config.toml
n_layer = 11
d_model = 192
head_dim = 64
parallel_block = false
init_std_qkv = 0.0361
optimizer = "muon_variant"
beta1 = 0.9
schedule = "wsd"
final_lr_fraction = 0.0
batch_tokens = 65536
Below are experts of layer 6 (counted from 0) of a mixture-of-experts language model. Rows are named router (the router's row for the expert), gate (a neuron's input weights, with its number), up (a neuron's input weights, with its number) and show model dimensions 0-191. Each number is 500 + 40 x the weight over its row's rms, rounded and kept within 0 to 999. Numbers have three digits each.
Before each expert's rows: "comes after" lists some tokens at least twice as common just before its tokens as in all text. This comes from a sample of Wikipedia text that the model never trained on. Tokens count by the router's weight.

# expert 25
comes after: "9", " S", " ", "8", " G", "–"
router:514485504496444499504494534512503474466472514581496530452505466508456482442505448501551426543437529444552490430593505485507493485431524489501556459499494479487472416512500463477521572456501489482506511487568502485490514479418450455583519503538524551435489471520497418493487505510549536479466554527526430559578533476480519555458495474539561569528521516560540562547457489522455457587481543533540448537488479544509505428482579521553545471558481462525450497530515483571541514496487495466478468509471508442523456435547470568537459525519490481517465514439536505574546467484553419408
gate4:458490496482514487425513525556493496504491471500493527516477495521482495444454410506532556514465486554488571484539458466459530512516475459500516445514517486469513502491456517542507604452556552464496514497502420546479505501461477567472482469512514552491533502485494502506525527494516499377454497440448480456479512508520448446467538505476545466474520420525439474448503451608441540528510515501534480589498504449484519584481513431519533455499496468558411509480482471489421602428433588515468490515515531450501532394486493525427455485464514509537556532526551467527470523585449525476
up4:457519578515548480428499470533470490483468528526398581477507435530475517480527569577443480546482499464489487524515418475489477493539502511466468542490583531402457485429522536538439576522389517475485544525557460493512477491499459486508485520521537556427530461530485538523490464531508505521470517551428456488520492462551460538557602467541483479534515462468510504554548500535491478497506530517452537511509533565454508460472566528496508516462498485567522548557510518578446491477564462428504570506503588437524570483507500503558512511508464455574539467515451471504491460497485535539
gate5:567427539396515555479465500490492548456458547559469479516540485530514445447533496438489550573462494539485522511499523500478461471472505480498555494586532516486558457567496522537521544514492589558511452502423503534570517544462513518480490415554527452500481510525559410574495561593519531553475597505525512545511486500523508505457464523485574425496520454565470523556504523504506459547568498500468469529549519526485472491559464512550504459472534436484497466504524505533507485430508560546471496522519449531544527519530477514460497486560581541519526491567590507540514566504541515473
up5:488533516417504520524496537520445484519465604502473490523545464482558527440510532569508500490516460548451503523569513507524519485530515463494489468485464574446490536510450493484493544471463461524488453479467533578563474551509442440508486432530524431537525522535424455512476533494480539540519468463529535551552449555564476524459436488466522481510515519426413476514537572477462475500543482475443505573549458550524435506508434515448524509439513438520434507540451493561498565499496519479596530537415495497469498558531457497485500500466510511539490555570639524451477499495493486456
gate6:508522445488420482484507517519584537498490524501507515501478554541475521470495446484505435561432472435483449467558464516471497466480498480463488501550485531516458485500475510516573607465476503500492489526478475453516439520522526470634502493557461506459456535522456440560557504440572454525473491491440489503500504554424518500507546489571583499578560457523547487514415588487463503492534542527524505538481481586496465498436550426541441432526463491485587486542539533470556490521454471523543512516424446494524517521526454443487491421555506516504461465501533451492497460500461481512
up6:436544526474385482443484518490563441419512519513538509533425432444488512531479437455520607564500502486538506550414556503542535570511500528522507506530471543476566528535550531480446502464445518434466526477501473530508506439464469465454477453533460466451516489562447543480456439489529485542449498538584527513545510487511476507489459524524458487468540488561435519477493491462527482524472533517584466487479542531478580439506487534549520547489490544473537525468471551528563496554484526486478530509550436546485443557529497537490520577425516419487528492450449473533489522519575493461
gate7:500517493489550537549499469545570507537470447517477588508457531411524527552534493375504411508488477453459442468483497491532482482530391452475554454545495488443545541442538455502515546426415543525464547558479444499456436520460481494484515493577470485491428483529540478433465514460510511508472491563516527543444506455487438493550536512560523477467467492403533467525525510494493467537539499517484507491540469438579462493501603552428479469472515433475550477465473505553440508511468536456448536513447523539466502494500458514475467488482519472468548463450481514524562460484485485487
up7:517462496548474511422523486470491504463564435538511430474524496481568532520460512523432467605481508523423520465531506517582508491446559457485522515531580451500449467484532577508472467550455505517473478571430496585398535505514524533530484469501466564487519517502462500533512555461525560485619449495522514510511525501509473460494501521511533482494528532486463458436438465466497435507540485519567479607522578515488524500445530536494492433528580488490531493503492480523535479533484468578497469453479499447444516530523449523501510450546511523503437533529478411465601492454483475505
gate8:439518462537451505521498487454500496544468523480572514487477481543493582528532523431525543501478449512360513518569516482534432561535510563515498563510487530538466516476550487478464542471496461580578577477491528505551493492503447495538535497541493584500459480449529551455509512480496515477515532516601450447500477516510509602480485535516557585446528464550462539470480527494493482464446465495519517472514465516498514394465414464505466495435478614477462484491543496508423551572488503454550510494484519516464500512446510541522547417473494508511516528482439510501439451486525499456
up8:494500407492505481471492483457533502488513535498499496498515487597525534532497524503568493550514470471506465533471492465478604471530510591466455506469485470457543590534537505557524554488492490438418496530535478535469427470507575467488498494572514478501496538469482475447445514519508477505478487567568537512502393442505560545542486543492518546559459462461484495527497510485434512635487552455537533468493541429524529433574479496418514524589543522493446525549584514473513460500461441485504479529453530518498524499491488553499518467533489516495393523479563479449484454506499444498
gate9:488460527484515442504513490540526511533498486524462519520522531443540561445576533498520483481514465516478517564428519568530486473511614499494500471483593436531467480492483579540411531435510514477525518458454490585561476519473515453500537513501564553504541467516604444480457476447499489554482442517574532561521477521519528510459521426478525514501453444465518419543511521447458461580519530530492479520469547503493515471520514532475487493417485482588565473470485451536457487485494487468514502474484469542501474494480520536582528448478461596479527552415508460514508593547546534534
up9:539512513484461516480507503464448530564517491445506511497617511495532547488545518523496457549457505472525477523482434440592483539510529485515470428526478500513443536558472521509598546540502478561510531434398521537508461555561546542476519509440463575552570483493562410531528486429555455497469474491547607464536471546485519535517464511517537525500521438461467481557483436543485483497507534504530491457497537477512503469403484527486493524507502485436511412610619481516520482480536527537496501518443480513522487517472532476440556510511447499479500506520467440473498515483527554508
gate10:479534545538388523485497527493527487528492516533534511458507501511535465547496463490528529504453520445534461469516451514507437396479559482492562530526546471603512515529531488463494495530513571456527445540560653484469504429506479504519450508430493584487524500499484478515477533509404509556571519468486492493536385459517478452479489533423465574489468526460484545544456520466438458525501458500541453492528519411472489452530536556503513516503465472488472468525485513468517522503464457457530513460430545498485470523501495572502438519527479474529571430480414499490461474488432524489
up10:488508474580537518521394503501487553464552537526477505448486527514554551551512464534530442450425511541456520544473492482506530501532575529542557457477446441544474493523480458442489491435550490499463489566508430520527470439434515542488473525563530454563505542551499499524481530519496406470539519361496592467519517484519504453524518431459539480477531477468471548474470568498471475576537473456456442516476439516493469520460526480495551513465571502494436472571479558483538550450508484468517545465462497481491523502453526542480484457435530486553457410490511456490487422481528522499
gate11:491466509497450452553534541456481438543509532496494548435482504451449547489498499496569471514381513438441493547500452454549472445468484506454543443545566497585429466487510467567513473526424440542531583468517505403462486547413485519558572578521566483563500527505490457491500511465485541445525493502507469450475535500522525500447456492550440543538499432577421521548454487526533477451548452535515532499480459499500446529485534490552507472518470471535514481523463567532535472538464508482515510452469489477465480490502447459522496506541461548538471498439491523482564508510591445494
up11:493543485456404451485496451501619528528556511515463505514513538523508451475478548503570498541502476528532502439471489440495451484525578483497516518456490525503563497469459477569462494441538485480509525588533484515466536412437509531534502563536502552467506532517467497496514546476493504460553454402596554511503392525483483509470453425480432543538516543517517482543487501450523511399479532578510534521462476470422513517500516534466455498553532458491549507562536391487539522520537503487510466438536545527424480473553525522508474538531458533437479509451558504525468491487552491501
gate12:511544458517492458522487480567465459578450430478434510490457525453518506489556551503507449498497541458495548473491518520486555518558542505482528463529559510531443464474546531479517563437473500491535575436463578443481538491447502529555485492536542448492462426476470444517523562504569550528475553545477483464510478558507450548441477558502532501498503479514513506487468438485514468463452544591476510500524474539450488522473513628491552442552527492522543461512575473417576517545559538553510426521519492478560527459527510496457501494478433425518541564584515513470484474550543489479
up12:502479503508530489448536455574501495406562549484535547549495488553547498449437405525474575455508493463511529456506522493445475452485517501474515449472466558493558499430483502541509566587500471449511426515478472505531608453497609563531473492499506440557476448453503436531518491545512499495446487533561462490450486518528463423472501499502485445498449482536465447449543548522464471512517473509563446554466542457530551511466438491474508463498511499506513447506492496514453578511544486432520440483436470423454506496436547519523478455537505575518508522486532513467578482515454454546
gate13:505488523490480471570529522553485596540462496514494500425488494522486496471564544511462523493471514464424543445536488494484455512517547495489477506532423486492500467560495468476504559527503509436566458501453422515511517501591541493513469476391488471405522462502466448600532465507536467499466555457529592526524457560495491517544522468508535466530513498439421500546469527496574483537505544482535528520533473540552455496509501473523515509460528545508490452504423561507438453431494553592459378556447509468475452593477497497544504518480572503520527510523541473501487516518532555500
up13:504632555452467452496512526487509499560500452495515492481468513491535471512516450541539541446548538499423478568465498503519508436430464497494479530503497494432528545442500510543533514561484538454510490525495477447574553551442545469534524564518551546512565522430485516499450485515474516557515463526534473481500430491407527466429506567490464535498519505453564514447511443465447543554453526532572471468485553470557521457553512479527498532493496453439454514520471470574409474544454510558521565495474482483553510505493491520495470551513500456439452597481497542390460493484503497524
gate14:506513474527518504447518527599473527501415498478504492486500503542451536518498542472503497425497551498582489472554513461442469458523555380446466437589511509507522423444467423496494532452546538467520544524502545490529494512444498518546481587567503517542435476439542515541513499516545482555505549474518418474548532528553474495443483462520500505514492510540473429550459430526494472555509527497499579465450537490523545421489488507522557566503503574534451492498490464513512446514539567508530460475459510463461524547495494390538471554474430471519487452508515494501459457515536419525
up14:501537572485537428497490506529505535464455429464451510485475542567514526494539521508475495475499526525451502450423534536535451538487462427476488461520496442464537544489555472500425583457552550442471522470499427477497473499535575555503513476438528463481541505469471494602486457551487449493474455443513525453484460508570520504576547527508456491464505476509493470557523549463577508464517424532483463451500419525512469512466428452571542536432516525493467499534462533535536542432471453539567524392526521465509492511560536489485485425557575543494514532491495459536545518467490504449
gate15:514485495569502474532467592496395514552510501504488492452493441542472517467637492500591515552484503476472523503454508468447522417521447586477532506524448553469506494527476524522427488503533549517514457565499492526477513527434522485481502432544546514533512586499469596427446519505510532502525522540506478559496548540515447564484502472495590496473473477532466518491461504504510440482474471430536499456552491483454504462554483449437512413425499499475508500446503556490464514476577449543517459486501549461459473532508513590508567554480507520571475495518474505514547472529568526464
up15:455479490460477449502467530447556541520544452525480583525417492543535509529562593474461434544493546361543484460502560504520504468459526488492518500443571505525496534462507453506488552513497525485482551491495513506464465529486498549561569511542506563507494556483427512524557512507514496452502459489413553482520554523534491458543514469544533491505495431526484433508433473496484488513509566462510501454606568484478540547471531514456453535485530467561537453492508522450514444455517468472545510556586473492542598477519473522531523443492536532542533489471553542449422478547449526471
gate16:537478486538485506492456553513584513548461511520504494493528423443460484480445485477504496482477456487434439491544478420509539465437542471525499527509548506584498534514489531518485597501461488526484421462528572480487473509543512506489452525525575538599447515536445513558462525531404448482510401489591491501562452539528499487441477496535471518539491544550448526495526456501345487537480515486538462522492529509454468526590510505566525483570538471471428546482509520443491483539467549463496463505491520542493540479531499500549506502551476528497555480475504496472506541503535482394
up16:484537523467504515478454503555537382474512605478516492499489472484479497454541527523458424523482519438468467532473472454495459469522455427508535488471407497532574509479459474522469378489498415498516476475534481484501514552450416554509448503530490515535483498524519496473477478489482530511476480443567442481511515511471503441544529522494527415495530553541494460538508490555544530503419403515584527530487490546507497529437531547472434519541469534490563495438556452483498404463538482498505506491492501475578501555449560493494455490513461433469504433539519563439452489434532503477
gate17:550512542556471598478497584593546446566448522526525486539514491475392464451472497491558480410514473544563528504497518483478482523479554517551460469419472492478545416540530505484478535630502568549477489547523546485516528482426450512500522537545533467455428464514508459508497451510568478448514489559513464508519435488508492560466500503551533511584540529509496528530503507510518526505480601466453463488422457499501521466483444538477491502490535560571496525464464505465499500592510525462502515519499504481449508491472449533468469481473448507570512480563526540526506508543514520418
up17:442477521486514529467489532536495499519509523520486524506445481507573481499544452486470481517459486472424491482454483514459533539510453448476409485527540535443535473474473482486585546505463538498598512502460441521499508517504538500483522532446531509540542536603516484508540459477529494520413510663502516480505461516481498475510476515505501524462540556467576426448464430482489446475475544495558510480494484455533452478493540523448496520478464519446512473555494530509509483488578506530459459522547429474592568526431434588400484442467515485561503513522438536489454468545483461438
gate18:579442501448502569505544456439441534479518489475549411510551500497529504472511564525514546550478469541530545404522514532584475443493553462447471459486466547497508504474529402409513504503444463473458507510502461496540542581555528494541471562566508465534453515442506482459559433512526541517521493586479562564522496404533528553470457500545517496397514473503489478500475529545459468516500526480507479481526474512439494530532510505538498514532537554538540441478459477548496481401490477470488481468523449489523494496534475499458569513475486487533452523463537384505499529548479466440
up18:493512456448567554478513461555505564534523517433498431507554536539439417465448442473435531496448491463541465514499461522459445536500476494479578563510419471524459451468506615493410494533431521497474432533469481542492474492478536489519463508427534495531458543519553516449475491545495523540537486531600598528457581551481514478481506503517484489510558519471504475577520549469520396516563475564477497469536493473553470436526516450474516490479487500484595512504534547453523465524525509468529491474493455494475500448536553519453497422509457479537520441508560489530467498511524516518
gate19:467460444463439424519514484567450520534396599518507503507468491487514459435496494489504420451537537554478399509493461487508480519606537528508485496487431461479498504471560486494524496484515420490490476536475518452497513537492497452510520495465475501516451464492506514546441449514524507524559539552507447481502501509518472442479501468455432506581564537532435529419526510461492459537545496479455507531549506461429554469478588504489528429529431485501521486482471513540478488424463475498517480509506566449449499551482534556528544452576486460525470563509604530452496399538519488514
up19:474528487505453486494553526542479516534558515540481428473510509530456534550532483492438521507503464516440470488465484549508522581469544496455501448467369512499510451592552550533544522533491489494534545510549524526478536426469567511532503502427459519415479509508522463557538483544467526531405531450543495484515452557512515521554465431543539503579493522511528572428551484540490551492509577512516499490520461480505517475559544403449534526470552452453538477491441559527541593512565543586485556519466441492507501535512558503491518443500489507447471502476513544506456530481502541448
gate20:505487536504505509483521532484577448500456556525489563478523475487533554498494467479492505525442470532535508500506496443540471439544526520485535518493389448512490487504523461465566537469464522525505514510546531534497378557496502418445594435447525510605441511455508505534497536474532474460487572524473404559560446497505440541451420506494486497473492458482559566509517510540588472470508537550510455513494396501474552481491463468515470535544524438486518579469514467563526437528537516466535543431491481529512478456456584484528545511487462551482508433499495466478516487544467464531
up20:533539524439524464538510518494524456486522453506524511420515490559518507473428501422494462493492454476499498582473516543416470509525572489540489436406503519514471512540544485505501505473484466569502523441545476491495511461478520519492584536455511543425474517536553508453443496501461524475503488491516482437489454500519531535442446490523550549497488562486430559511550500547466459546503577468541465444424546591526516497471466466528450475499448491553531469528544579491467475549503573511494553448519439453429503534539475452469490536501525585469488541465486511557501473599569524594